{"activation": "swiglu", "router_score": "softmax", "routed_scale": 2.83, "balance_loss": 0.00915, "head_dim": 64, "qk_norm": false, "attn_scale": 0.125, "lr_mult_qkv": 0.7, "decay_shape": "linear", "seq_len": 1024}
Below are experts of layer 11 (counted from 0) of a mixture-of-experts language model. Rows are named router (the router's row for the expert), gate (a neuron's input weights, with its number), up (a neuron's input weights, with its number) and show model dimensions 64-127. Each number is 128 + 32 x the weight over its row's rms, rounded and kept within 0 to 255. Numbers have three digits each.
After each expert's rows: "gets" lists some tokens that make up at least twice as much of what it gets as of all text. This comes from a sample of Wikipedia text that the model never trained on. Tokens count by the router's weight.

# expert 14
router:119190110146077151134199114199137088133122140211069051107162170122132152101062138136176150118165159153162169129120157188116141168144111112126120118161126106091146122158123157100142136088110132
gate0:141104134161118076156106114159109126152109132103083125134128147101129059119187165172186071118171126117205109124146112115131117118210156104103128139164090147071069125140140144111123142131086082
up0:076125145145143160129088136064096105132050180165162071119110101169137116102159134075093145170177101147164141091128178147137149146096111128141180128105163166132132163075079135140074155156162111
gate1:128143115069160130101169097131122100141123088104144129143107163174104125165103132084184137149131062186090104157154059154124147112098183113119088151190074103113145148108131143099201141149105160
up1:183129166154076157108108195151131152136147157155113198186129109091146143144126130173133119155198197167101084105133131124174111126077140135106181148110162107122111117147110092143116080152179093
gate2:188144121136106175164207136116083140140101153167049134108099095099130154125081109099131169122134142077084137090116164121111068213134082171110106133073124102101120110118112168139111124155123179
up2:098095122097084102104195140158135091080119091158124078098149088144199193127100103152143104163151099157141065134098120118078100137110098067126161143119168181134101154105132135105226119168059089
gate3:125136084151113109156087132084098123101179126032123128083078049121140069092109100170109158135075180118086166111129150129108143160138204142148155140151150206125117143112116165167114138123098129
up3:138087104168118148119114059104200102077153132117114156154188080104148118160150099129163153085172174134119105149114090147088149112121110195091067099130166104078130140103101133170108093097160178
gate4:124111124134153097094122139136096204081117096120123058133045158080090071146120184163093102160105101169102076144095127098142106091134182083114145080156057116098171119160123144141089129162158078
up4:134164134106155136106092117124160097122141126084189182147181112158172164125151122102124124142134185161159110198071094086145071118168111168150056056128133156127114072078120167116091089089110148
gate5:066156097078174201114148160177117206177140071116089123183131125114165097086126148139103103116172166119124111082143079145150127067123092121128178110136125098160113105111100098099103148181158159
up5:067131149125084206148076130131098222183112110140121061137101070074120148117095125090151125165168185159113105150158120109124121120129090122115182115155092112202180127118099109150102168159065154
gate6:189055105133112100120142103077122094166160122127079162056129158144145159086081148158139124135097127160146150085084117140110094092105105090151167169149143096087085126102164091123135130103176160
up6:119081178100123123092087138096136235079120108110136064198139058163062128103111096123113193077166120144150123112201123063124104140124198162159138069134153161163124145165104141092128101152123160
gate7:107094155103111151058114120211114087123084133096152155173074108175144139142112133158082150151157133150115159141137115086183121101127117113102168088161121170165121112127148142167135128198173110
up7:044143092084117176085204077076120079130085115103137146142122095133131125146124132127115099095123094106175112082181155128189089112180091133162138139101099116159107132073134106190148107159192163
gate8:134186183138137106116112097113120180134112143128080167102139172105105091073121144080089107065115158151112098124074138110186101092132139052131131139090070141194200116113089094070093121118137162
up8:173126120115148152171158152148132139042122106129161118101157143085135145077159051143054177138163132076155089174090102180098095116132133174131132082168127060147085133162136132137138126131173099
gate9:136124129133078129135144154073157135116100126150157159187061103093115159085123089126066079130145154138197151110122131152086154139142100092113097127101125095106105152137123136101111116144137122
up9:145154123089132137110143090118097126132127118121098059127077142084160115136086184131114141145110125120096156163097093129122065134123112130110170113125085127119140070160126134161096150070111140
gate10:152140104123139080106075144125116076160139114110141147171136083113168193136106133141148096108151074163143084161131144068222119104176169173136065089146114099171049055174140113135122142108166131
up10:090078120122165088178116137153103115162116132122147100144122131147183146154134161138130067116137078138133084139106099146177150169193134138109100104170146078122078069107124076084115136145133112
gate11:103112123089168092113164134112169120168104122129145131193096160116046113150147135094114125123175155085106110122134121130175132220110129099108147125100095142178102168132138066119115116112118127
up11:130130133123110102170055083135189109147163152151140125107098108123118077111119097093134097193085209123130139109129132152088096120137116172182195105141139026223135128127104133067158111168096153
gate12:118143145185150129158137175069136112116100203113091079132115168169135128118151112142180062101103128152139111165148116122132094123137159109123017134145134048164221137055121195101126128140167110
up12:142128110140090160145081197129092119083109162137153100103107118098137174167187118148104159083106148171151163055091144165217140146118100109166147082152164117139145115103111146113070133103137169
gets: ",", "s", "s,", ")", "\"", "e,"

# expert 0
router:145114141162146150138166128166156107186141123194100124111117113099166152143114170116106130100107163132158188134074153187123142145156069068096141094139089118102149157146153130129148167063107042
gate0:133179124125141151112068032151168140157122110053077171144078155137155163160087166147136130097101127114094125172119172118172094125123137129166107129102142132102127123137091067119163122134134122
up0:133115124088093096146061123099103128124148173142089140174131143131103178135127159069144065135140131103103162097093090113102119179123134122121107148132153179123104083047119086147201178113106115
gate1:128088146153162093071151126143090122127108131134153198115119082172096166095167073103121122129056106158154109094177170126128103163132157122104167091107132165106177077121136120089142146111120104
up1:127134185141099179119125129113113082133141068112062197091102085083092098161171130121144144179111163126160149114076143108170134127125140143117113085136114097127083100122128137187136182151109062
gate2:151140129121111175137109083120185115143145113196144084184157159130116123131119191168116118152174122147146205129107129108087159067053148138096167124124138130108054165167130137082104132147153113
up2:180167091135127155196099147083138155071142179084128133132203100136145194117087104176159137059159159090080115162098157134127122140156136148051084094120140082129141116102107082153082109155108097
gate3:157101161154212137174140163148129178101096126164163195112093100109099112140117140107086130090102163146125128093156177138095128148121114199063126135138118178142094093180090124093118127147174106
up3:160122157182146123114119120133169086123121229146160171158137141084145146188181099106106149100140127086167168142132136113108189068165084074069086184140211165134156171142150149119139151127146154
gate4:111132143207158160138128088156176132098120059174129139167144167124130142062199192166173152137122111155154124134135173105174057159167104136097152083116170128122120183139150156109161119107107120
up4:094141111092141117064048138089149146095165166058098208188174105112133084101098115119152109133167113086107145160120164169101137165135149146118107157091080098063108145187127155153138057145117134
gate5:189122103139165159141126178168119160142183155162097084203100132169059165098150103064170173126111115140213133172114133137079080150104189136084162135160156071137146107178100170106072160099151170
up5:105119163119109071114117120077133070111119177102099123078126113135172079131097106118118098148174069112087113116127164079159093104141150157178130092115090107171101143100167102124172104170103095
gate6:157164077082100103165117130090114140081119101172098142098085196110132169141112182168111143103056071162136118147084131174190154119098119156086063109124108152097150134132154108151175125098122118
up6:158148171161159193172141124131113138126157121091148140104091201134203096110141106150168127114108174115139139146152114101136075172135169120105084140087183137182142107135110081115109071127105170
gate7:099080131130106097153182134178129170174146097097163099126070156113158099134122151143164120066043132123212064155197104086165076175125124108141146118147156122125078129106055107123153160114124122
up7:115110093120083052098209119101154128077130124165116116098149144093124091067112105182122142115110166105187086126133156097098172116110107098169104110101113138104128122126170165162115114194129076
gate8:118161161094081126086095178150103178182169156187121139128128139174141138060143140148143081151104099143157142158131130158081093120139135110101160110125098084116119151141146162155172137121130132
up8:139149111083125144105134084178097078130150116181095149129134125124131059167149179096140154101099125172120139182158078143131083147143150136112091089153157120122152162136142115151124138131131159
gate9:149124158138081148124167123097109102155137100178087146106131125079132115123106106108113149075127137095128097114133102110096146106113105108149159121092097155113133114144201132162128119130143191
up9:151113172140167153080120176141123121145138079101162110131140127132113100122157123134100161113110136122123135155066160136201086167128091169111181077153132157092142154078116180156111085112129138
gate10:100144151161108093116120143093174098105098067186085161133110104131131133096119161079089144156091117144158128122146136112134094141110097183080073166142109103070105202112089164111167144174115110
up10:148191082170099061134099103158108159106086149133164115094121146080115109162129149117074145158138134118122202132169057134080141099129133196112122117099095099093112138097126140122099111185117208
gate11:139072168136121178026050113074127147073117142164111098125098149162052132092095136184157138123136134114159153166143139154137112155087153114050127114157118130094144122115155134204156114149072121
up11:135158151129106142136110144170158156078138123101174067094152086095115141151125107113087117145166158100156173088098126134109163099115127132120123090124173067139131106159081084072161093100105141
gate12:144170161193166127135127149118160132108168152158158097140143173137154176134134096135138134108089128077162123148172147126163112129166120177150148136140113116130111180137113139134173157086123150
up12:083121104150144127120098111150092150191127158165171146111111071128126172155103082131128106028152136122111103112123149171151132090110120139168055147176166178062182127110088138114136149129163136
gets: " the", " a", " The", "'s", " his", "m"

# expert 3
router:090167114130167120143160121093093123155143153159172061111149075126086112095107145110061156120180099132154117112155141199114132210167115096125146141183102125125158111118128103082155204146095094
gate0:094141097076174116168063151149148111138158087178107146108123135152191105119135152130085146138121126132121194114172156147126151104145133182102086087182098111073126143144150101136151105119113121
up0:151086102100101126146148150094116057136104109152100148194171083089137186190105156146152131092031104142101109132095132084146140132151065155145147146095120171146140111149139136127074167102111149
gate1:091109156090175172133128115139156164075160172196148109044173139104211122113076205142113152069087164096179139161132154181098207137191127179085113073119159138160110081143159130100149109157144176
up1:124087158155100164115135150143120126129134133070098123098092082133148120118095158163120188090069114084158145112193088161171170122110123143061188121124144143098116091061130162077122123157156139
gate2:158124074125077202142095116125133131189172115172105088134151121098091127113113116147117122145123120121125108121097085135203141147124193117146107146197047069121117152155174123093153103153148083
up2:113149141139149098070098144046142152145095113143102159145116160129176102137122113130142169120141127160141152096148121193079111113142127167111100080125114102137158131169163125099082140176139150
gate3:105114067141166146135073191126111130167144121137137120116152157117084137102107113147109153107156131075143126206086125236144186126124169098161163170177199173081137155121145112122153125130147175
up3:057174144083168103097170126195137134117084141148137139137085147106130170160090141169074126140167047165156146154118122120160158102085139128158141112170173047105128109146166107079103079149155126
gate4:197126132131116137072094132150108095157126129059087060191125161152156088116143138175109122134088169040126154120144125086149081178156103113133137115158149101105078182171132099097108109159106120
up4:090115127126165122167154189125176183147064131148106162107158143071117130183154125096077137078179094137112116117157096119126124152090103067172116170162171163156114145076113139104163131091143107
gate5:133161127116134121113135138116074128082142135122109114129094103134128139109140112095154115195086126119096151069130103117157096143151129092154117145101052214163154130113130172160136155144152098
up5:091116158157100143135098158192088167125124076114139142154122120176105145176131183146189136175168138097126122125120081100172046141101162079093114105096075100134166124108148162139108147122124159
gate6:130099151207095112159189130072071099171093130132123151108146106109124144161101141128101136099086096107140134110094092119156195152135192110158113092117113138148133134181140088088114148139071095
up6:080118202176125088114121121114119185152113103147121146193158171157153139147144153090116154106135139120132155130141116108213192153134173113086147079124135095148096136173167097140161204054130164
gate7:117078092085129119108133090196072145198135105168133170104077130169106148176173155095173104083069133148167141142144091171112091109087126063156147116147138123163156138162193173197091181182169170
up7:129113131093125111134132133133121127222123163099096124185107088151151097101090231105095122132093152082166138121119125167147116110054139123160106121139134120192182075130174161145124109147130168
gate8:114130130142210137116153072216125132105095173129083146146147176098065119122118144145159159142087134123089126120168089099114130094137127147152195151142080141145139209119130137117118153084146119
up8:123206102066119105140114052219146126073100153119084160111171179134091147082080146146117169160110151117180108134147105125129109126136127109164137144171114095107089113135159078102171099105155171
gate9:119150144146150095098212129121162150154121119129119105153208130177120130112044152116128188115142176145200097127157109123181176166153086143118136119177103070115115130160123084176176127137104104
up9:156102176146176155155094088084116151142106172117097133152131092074061157142136115124057140160154124135077086117105163159169105118086144123102136109126158107203158148121152135119187145125178179
gate10:171163114130132091142171149148070195140164105149114123120084169105121067146170137180118167132109176130072202122183184113107135099099152077104079123106128188108156116170127136139138111167131188
up10:161164094150096100116095104121144090155109113129158088109146086123136140099116108186132123133122170168105141107149139145088154100107129170175172136118143136163146163159149137111200118172099136
gate11:048123110123103157090122109173125125151105109108172101082102126106113113142112188127069079087083111129209121109185059152152109084104086118156105136128109118120181110166126175111153122154132131
up11:154205157177129099143150143089135104113122132150097094128132144109133128103115115139104111112063125159062194144089178105121141148145183135142174131116132166145146103158098106152125100133175123
gate12:177095131059044146162146129093147129082159093167091089138132176097125154110101166100109122082178154157145163170151146141126072157100156062126123109144085163089157150176151164108131078164126151
up12:091066143113136082177108169140056138081161131096136142147111139145110119177140099143119109106122145093120157159203152085131161163122156112080137120166109136089050122140086163105132100155164124
gets: " |", ".", "\n", ":", "s.", ";"

# expert 1
router:115133118154147140167176150163144063154098136136109084097147073072202145137052174094144104136127157150150151145171165151175158153189120133107166101176116149152140142136136079071140105087105117
gate0:141129056114075131142079091106132163144116180165164117141100184106125092083089130093091092120058182083160124117135179105132134148089203132143179130101143113165109166171122146128151119097122160
up0:125099123184162105080132137149161138155204097145130172157172117072132135054136175165142128160153112174141119131090136145128131138097063135209138118163125086071114172128108158107161101156146099
gate1:150129119132135164083138151111096152093142162107143085093149163107113137153112160120109138101193118165179084154113128106202122102141148135181098143151149167142136121168066120116134142103063166
up1:107164192121138124161108143127124117129100103098145139125111084168133149132112078134134127120140122176036088148138094186103137113135081119046126163093135119077142110088133147181083142122100078
gate2:119122099113084125143144095114181112124106064113123133157146140086095147157095124108132144152136095084179129106145111130064167186121165138158168102104095133092070121119161093153091096129117165
up2:130147135100149124119182175162145144167111081132084102123169128156141097168082122063159144095166121176166125110096139133155088075100147037124094149140121138193092154121128175201097133176154096
gate3:125117088119088113174164127112105097149117142131125127123141137116135131123128108157136102139140076132147137064130146137174179095189114104097138080131123145148147143151178131098184149088136161
up3:121100090143127130150097096136106137102170131146116116096075137162072148143102103146103107089125151122122145148111117113165104149179126118166088149204096104124122136140168177115145165127097098
gate4:180083142090141094148132086095114115136124185126130134107131108063101116147120135115110147133098170159087160106160136160190129161132203148118139209183122084093096131132126138103102109109155109
up4:135073130126196154111092116110237151119123088111159085160162101118130123148092171128061143137073123117111146089147065143141147162128172140120152174170135171120120139148099098167134131128128182
gate5:146133099143127091150113185136055118149121082098181091134153161076114114172127160129092148133120170105112136148119128077144084153135102160123150116098046142140155120155152186163175145197112123
up5:178149129129168063050121115147122118141106144118068124216135091133151144102151138105172127153161195108143089110119109131089085092121118089127112090119133100159180132113150111138101136148165139
gate6:112071142104049145128168090168150140130110127195117195058170156087178150109156093116130091113090174094127101084097148148143081120217130138174140085162127160092123098124147185155107128178149132
up6:096167073143095145149125150136061182171146104121057124117101135215126080096114123089164157145108151080134134149138096092146096137114117126110093138135143120086108144103123143172157156110075114
gate7:166145077135144118152140130104139143176121100114141141092199154116210143071125135150205129181117109154135157150199153171093139129081135181082137105175109170106118143133123108086113162154152155
up7:138096144082121155134152126115129089122125118153157041178131106115138132150190147109133170153164073171160171196143146169166117118134134132189155057190156126148140154128131123161158096140155161
gate8:144111066118139119107117140183131107175113116108223140112170100068151069112131196122115142103154124095148120179129131128111103170083139124142096085157061147213080169166146121145125085122131093
up8:095102108071146120181150176113161142133156152144112135095204120153079148110143133130101106100137170074137128120147133167181122069148091134127162139081117079126103119117107151152147141182076170
gate9:110145089073126128086130176202131075151051163105104096170175084145146119141157103143081136121124133147130131123088143147164068160150169174095114123106163143090157153107136071127094161110103096
up9:156125109173150178128126167219129110155140156133143129160174141138108154118119092132135153069121105135184093073129123179125127097137077166108121133067095129134143162103129121127125144088151169
gate10:143132176125110081115153157147126160118145175025091125107156115076111162113096129084119121179109116167139128210092107137155159183109155189092171121155172102112129121175135085069200064089133151
up10:118177146131103146097151158141149205143127187092127135080105184134165085104152169080150106175140167185172111166158075096097169090149145166141184139113127139132156135143200120102069100080167149
gate11:138119128084097093083126084137113160143102138151127161123099199137160141146087164120089152132063114159137177217128117121166122166084116069107118111122147160129120129096117153135165152110118143
up11:122077101121147097111130153110040156148101142144128186178162115180148130121123091162068125146101113160066111178148087109115127152076157119083127137075080143138153135149116140121121181125069099
gate12:115080120168119140141120202158159155141103092185094073106177085117120066098173112140140131082126177109119138159173064119173204134119121051125119077082099062150116168153166153119141110106163137
up12:142136114168117151142105147131150166091047130133186182086102108181157118178107129114129135126079077110118152191164140177105140124120132135214102125160142224107145138131134135161115084112122129
gets: " and", " to", " that", " which", " or", ","

# expert 15
router:067114143158135153147207138134049070133125180120155107129147052095125124116074138158088100122159146147179127132108106167078155193121085095105134135203123112172129156126143140092177144121126091
gate0:113095185139095139122168132141059092168149113102138147111164143130109099086146100138189171134192119205114104120206133106125124167153142139094153062092112096131139138098072145117177098160130100
up0:111198062129158156139094120093140154153115168130152061135088099168149145121134189131113139071120130109144130123033119092154148070113088107133104126186172158126142131153151152110131117072100119
gate1:071154089103164116102178131120120107145162124115156127108097094141068091108147148114181151107141157143106188119151164191101217133137148155141129182141121082136139147034074154157102187087128071
up1:072133122133087105068149131132164171094079128146095120148161141139099119101162115117157161139109114049116125173128078157158156135108126113160088088134099132148148098064138176137133093138112128
gate2:121199104111143121098171169161091090091128110166142097155167128106129132152152100147124135136091122166198136134132092128094176081165117160127098145182130161132112058157138128109120183093172105
up2:111099143091097126148124050104109140140124116079047149150086078106122086116149167119186132105165149128107150204136148095147182223158099130109143130120135156125137084168167087120110100129149153
gate3:115104132157087124197136109120200154133158142114090104111154168128125124113118114167111133064111132132141141172094098107082109162163137075145143132121138095134163155066079135159117094083148128
up3:127113155127126133124193111113111120153150156099086032134185147093111119164152103118177106154163091089105151138105071168109135088120150138140070149141101160099133129157113127161148116121118186
gate4:104148193112106174095163166113101149073168071092079124065091155179093121050104166203073056153097159098081166153119111154108069163109135142120106117140155107207101126155160145086091081115090142
up4:116180107138076141149096171112131159136203081115139139213127100052139087133123141130116122112176122112163123128144136144153084132111174120087116181119108071077118120137098111110121138124100152
gate5:095137106107093159114153082133100069127139162116143131108155053171124125095109155207141208117136128116125170134070115115083105127176139128156127121091023129106075133123072122188137102143176091
up5:113126106141152121152130118132146105125079130121119159107169155135147147106134124146140149097133162076142050126143126148158100119152150142100148062079132099127106125112105172127191091161140172
gate6:150156164094096141096155138187097128121171198163074121122106192112071160163117056147145184109149109202131114070162065136173132149134149139150150123131112096148118133148176091105123135060178143
up6:123160159071138127144180076132037106091128094081040083113149126076162166131125119128140125134102105124160120121148105195125077174167154136121141130151147159188128084169093115095140160111152105
gate7:163123091141182118114108099140117118175151130129124099145157112126133140123153101127086171105119155100117203128117169106191094166140144106207060081104084144196124153124119137136067117161089138
up7:088060155145089105095157083114159129047108146105140079095140174069149134165151122093145069141089207144102132116125156101128068112086123110121120153100049138100073126081160141148164151163104142
gate8:133102101125141150136215148088093113177150174117136075096078085137147129138178065099135162083089085109136099159159151147131148063116118140107170118139099131174122110120189100137161108119174150
up8:178140103125123101182126126063102111140114157127131197117142157132114120137141196130101191133119156146111136114133178103124121145109089113104097104115147083123165150078122042098122099148086091
gate9:127085119147113173096154166107059095112150112122129088109150085144142137144074112141125136103074175125060105110131110172155135161136100124163091104074143124147093125166112132135137167107098137
up9:152124096131130117084134174108117150172099156142098137173173166124132129148080137145159061171176140155129080117161087123179128166146149184082167162090114113174092120136109110146088084147090132
gate10:115121103119169072144149147096135137173124120118166153118097176073085147081132148141167181100111126194168097110119137130086201149093125108070095205124103174193080128230157186122195116068116076
up10:113128163071130148118138107164147148110136144167110151123146109193167094162169098116152121176106089034168132149137051158157116134120121150165133118166144071150096085136114170062157143145172186
gate11:107122094158126100180131092103152174111127177168073142193122093165131133121106181118189083176072091125179064106121126125166068168135110088146113106117077093170113107152095113106195093147168116
up11:130112084134099107079124103144098071170131075104156111120132150089167116146156104126060164078182117094130170158134182163187179075134130135119180201181109082118094168100151112090105140111169143
gate12:140123118165131112107109109119179086148143118134151110128168105155132113098165132096100115100129162160137088154179133139126144093149085136133131113122142145146153145132107106150187111172144124
up12:112168158095134148129188160103062096113062179122125097116107064110162163142113174122114121105142078111105087121058118114201121128109094124141153113120141101129151100149154141144123148078113132
gets: "-", " |", "|", ";", " ", " 0"

# expert 12
router:112150140186092123134161135107118054177146146193154110102150123108165171113084163076119128105119145138134162123087137153133194182183096115070144074147084124140097118159200121064189137120170105
gate0:184156132162137102124190079151123038130069121155097149149134106083136185070146140105099100124169148107086124125094136154099135097159172146084096126148149079133114123114100166163137071040135072
up0:102160085140200115145149096132159104065056111149104141096141108072118129128079134084060118091154146085177111108105109078095103123128143112122094191147121068165117138153129150145132118065158109
gate1:161142116173059153098081079109143144161094115180148069128140112051078117009088145086144100106121157167119164133126155146105139163131128123125117119159142191145137147116104169081134124086133121
up1:151102113091167099128178102110152134104165128100124188181214121162071116162098149117119102150116164096177162087128122124133122110075125168104149119149138177092156082123120140134108144112137054
gate2:115099063133138188131151089113156117139185094168148104105190158093120150088095106139049124111113160130114078153096137125164121158078173096124159174099104103081047154106086132138122101142160127
up2:155127184152112150091056105089113113120111145098124109096116098129117113119145121155170111173154157120157129173159037117096183072140119163164095091159156202169121153209109181146196149111087120
gate3:127122115073114139098139109163133140151128195167115146116086109144032140114084113180150076093109090146152152150092108146048151131097152141138114108107132077127112162105120100152155099102102153
up3:103099062119097119120126124130156137136120153112167135102120136100041113169147129097171101092153144154076166083186120177101130038118147087142082153097133154137109111204184091145134114111126110
gate4:156075106092108143108138152100180117143093136133132156088127160165099125101110111143110108124112137086124077190107201105198114116103046108130169133110067113221128168154130166122133153115117153
up4:094224082120117088099100121156149083098089145144097089130134167172130154129153123142090154191159090091145122107071131171143073116093163144104180176180122088098131153093148134154187138103122119
gate5:173119078130168158169139162094091125152122175099164150171167127121128059150158143169138138102125103126112114194122149107077133149127125131151099122167111144170173109144139153117124185116116083
up5:155108141101024163087115149114119140113162084115099148091095130083131161173137115132161077183144125112113155092111056142132108125137166136121094110130114117120123145089147160130126160151190111
gate6:108081202121128081120164163072184064088065218140096145072154119126058108097168145118148144154136114139125144146099088124165133184160159089097103131062117113122086111107105104153124140162147150
up6:131199104133192170078160103093116137142185119064109078121112123158142160136114119112116096186149174145171162157139155102099141113170138100151164142091140113126223143120116149072129092152145138
gate7:131162063125116099170179115086103176161146134155144099121160196110179152067035144137149155092123135120085156110176126091120139090160161130112142152196143136107152157152171138151174129089097093
up7:156124125186057089138111127096104153113182152155143116155224106133190175075036129116146167096096121177122088125135109114080170108147190169090152113162117141118112165151176113132156119124133137
gate8:078191107130080117137076135118149124127153096140131137160096124154115107088098086164140090083148120188174148076116128111093139089082102138181132180137142110131133065137140152126122125129070105
up8:077126141190129100079075148082161093126069158140113131148109149134123161149059121147157165170153108052105136165121126140158107117093208074137139127110132174108106132183133147094118139122120115
gate9:060149098169115143147071205080096140150182099167173071100158085073139198142135145053148122121175175153146141081146074123151107102084101103139183095162151085159084164105156105107163151147081098
up9:175180180148111160177139084122144149096138161187112162128152147131086090134169116151109202088126124143126130139142139145122104135116157134087076096158094148153121154203083187111132170100128115
gate10:182074175100140144141082187132148138125171155157107134088102131068095096069054100122104098115140091104168061141150144199093076161131138141116180189135151153124152186135167159160132100109141164
up10:162099081197159110135093138131119097072165137074122174148173139163120103144125158177149161148110173131117134083112102079159170121202175094192116154131131138137121078141113123138107105180111087
gate11:134141148152169087118121106132157081168128145143122166076135085132154115153134139120162111103140124156084141152147237129122096175113095110130135068178121125203093144143116126080154126159137083
up11:100141100131130139165161100078150118146111081088078089203078117095141100118151154155143134096174119139103141153158174135145074157083093093148130114132105117169154128182119102132118172159117088
gate12:137155161104125141117082083126128185170031118108121135155031147131112137093099113160081105117150133115120157164111139119093163150046093146164165145105122184131120154119140139113174039095140157
up12:145150112119145122136165068157127104161100144096081142162149106152159161141118083211134120106191154142138111193110150119159188131062122101136106101134165145149082161151180161119137065156118109
gets: " of", " in", " by", " for", " to", " at"

# expert 13
router:109120185083135165100223142110099073182103162137052103065189076138160130115091134117122137117197132159175152119086102178184120192146127121106063109121108146113143163148143133121150166091071109
gate0:123138169104185133169188124120075109116137146118147094135080115090122140101141192092161122146157092133097183129160162138077121127108152111099167113165055146116106095116106128074126126174132069
up0:131146090124107153139106062178185093136155158140145132124128152098076112078138130136109111126127165138114098127139083128083101145111100186112112148132142087136156108104169125194152166085166117
gate1:095115112152165057110180141091125108179151135113060122122118094144124142130124070087160103131117134072180139140134056150120114139115158108143113105147163045142130153159098067156131174161067117
up1:164162139121162180079102116173163139077132128061190096158114173108169109154142172127103107153120191136117118171130096086113185170150111074177162176147106157157121113067132137130140088077112089
gate2:146102126106119096146083140108172204119136089164069094097166119150083125090078140106187162108101108155139098069143155156158202197160178075114134083109107093149138174156083142153169167160119133
up2:111111091143152095145122121129090135183114128126093102130110105120129060112097147125140155171091130109143095121135093093117204178121141076101122061082120118148105162161114163228131071124154122
gate3:080123124138144131142153163126137122074141120112147156100137175139145117086079114074157116085144130161102165052124084097161198139117170161082151111123124136178102160146206134114097127102116126
up3:122070129161082073168114153150158159165136132138123120117063160156096164173150064152088176137148137150119154112166060144058132145081131116112106092120112155181158137131137138133123098126071137
gate4:150133076149085156068178149131165122153072117140106074086070149136046105141102125114081129183148121152156153134109138143140078145159130121065139103082127113135183143150147163144137182112142118
up4:109175127112081145111105058082094120140175165152142077065075135109087179109137149178087131163183169165172130137130139106122030120136117159104137119104116144120127195191136137089155153124131147
gate5:060125110119160188099139161123098084128130152156094163168098193130105161126188143103056107137106181125148172149136152127133095163135176101125147151113112172136125101094123099105133151115117140
up5:131139153146120182042118155103156089128137113115114074147185141068138219079111177095065135100110101089069111122083119136114129154132147081087096137101109127202167107131121128061124103174078127
gate6:084152109169117112130111144145115159137105136105079074131171150146123151098079112131162110124153141165118101145077074161186144099170160059151076091167114117162154126153076179086170090091160102
up6:045165079142151122151159094158094133081131155121093122070159175113148190116091072137129113114114127127131136125083101172179162136163170136123104095126141070099120146133128169149103121140220117
gate7:137185084163134138167137121147191121145140172078141128060133117134100157106155144116123170137184160168146156095083120147117096152098187155126120110114140110128166106151122106124153112127082115
up7:145080128166134108086166088143185127135137177074138173143111147230080171183133096114121150143135103137119136137160183153135161130092180151125112102133128109153163107092122098138144074102107137
gate8:093107105155108118142129142142102108118138144151127151138092185100129148130112157158144162099096122105162146199134145107121153064128219141100082102173102130102132170140128102131208121090160096
up8:172161103130101157121046170116104115110122116174112200105111139129164175093143148145156123106098182081137124163099183116132181046114159104108119123168031131123142125113135117093183088181148175
gate9:117109143123160128081140072139170129124142144131112139158151091151116112118164138118142145123133157173107135089128147154123148188119079096094086103138134147164126207205128137093122137073103088
up9:111117153157113093162122190130125177158133149139121103104208180086147174168120135119153108176171062078108090125135141130109149140211155158119127119147182108123118071084152123105153192145133123
gate10:114137133085068138152142131110152152138171133107105131158096148101149148154090136104092112103126106099118125119149147197113151183130119140171120115105151134142115111104106150070127112183103092
up10:140121117138078137153089175068103109151100086150102099159072120146129155138130169094133137107107119144141122093156133108135116134114121112113095108186140103142065145128177156169178103099082112
gate11:135174167129096141166159136139216147066118123111057138122201133076155102127099154105107104141131146094121142165134094163126081127149182112148150162141157140151139157197111165144131139133136147
up11:078112142175127184159088078188086116166109146144126102091100118155122129102180096173122161088139039196132162132170062122174163115023121138175142112133127133114107104110133118105181142165097128
gate12:109175144191142083155115118152179080141095138101100123160182147138118109123136141101142141077158064152116170111105110093088130145120142184097169162115092149173140153072111111099160116065118135
up12:109080050139131164080132131169094138116118070197105155157156168138142077123110201167166141186177118098109105198070110105077110107148185120116142144081130132157127095113140158110144120255147119
gets: "\n", "==", "===", " ==", "\n ", " ==="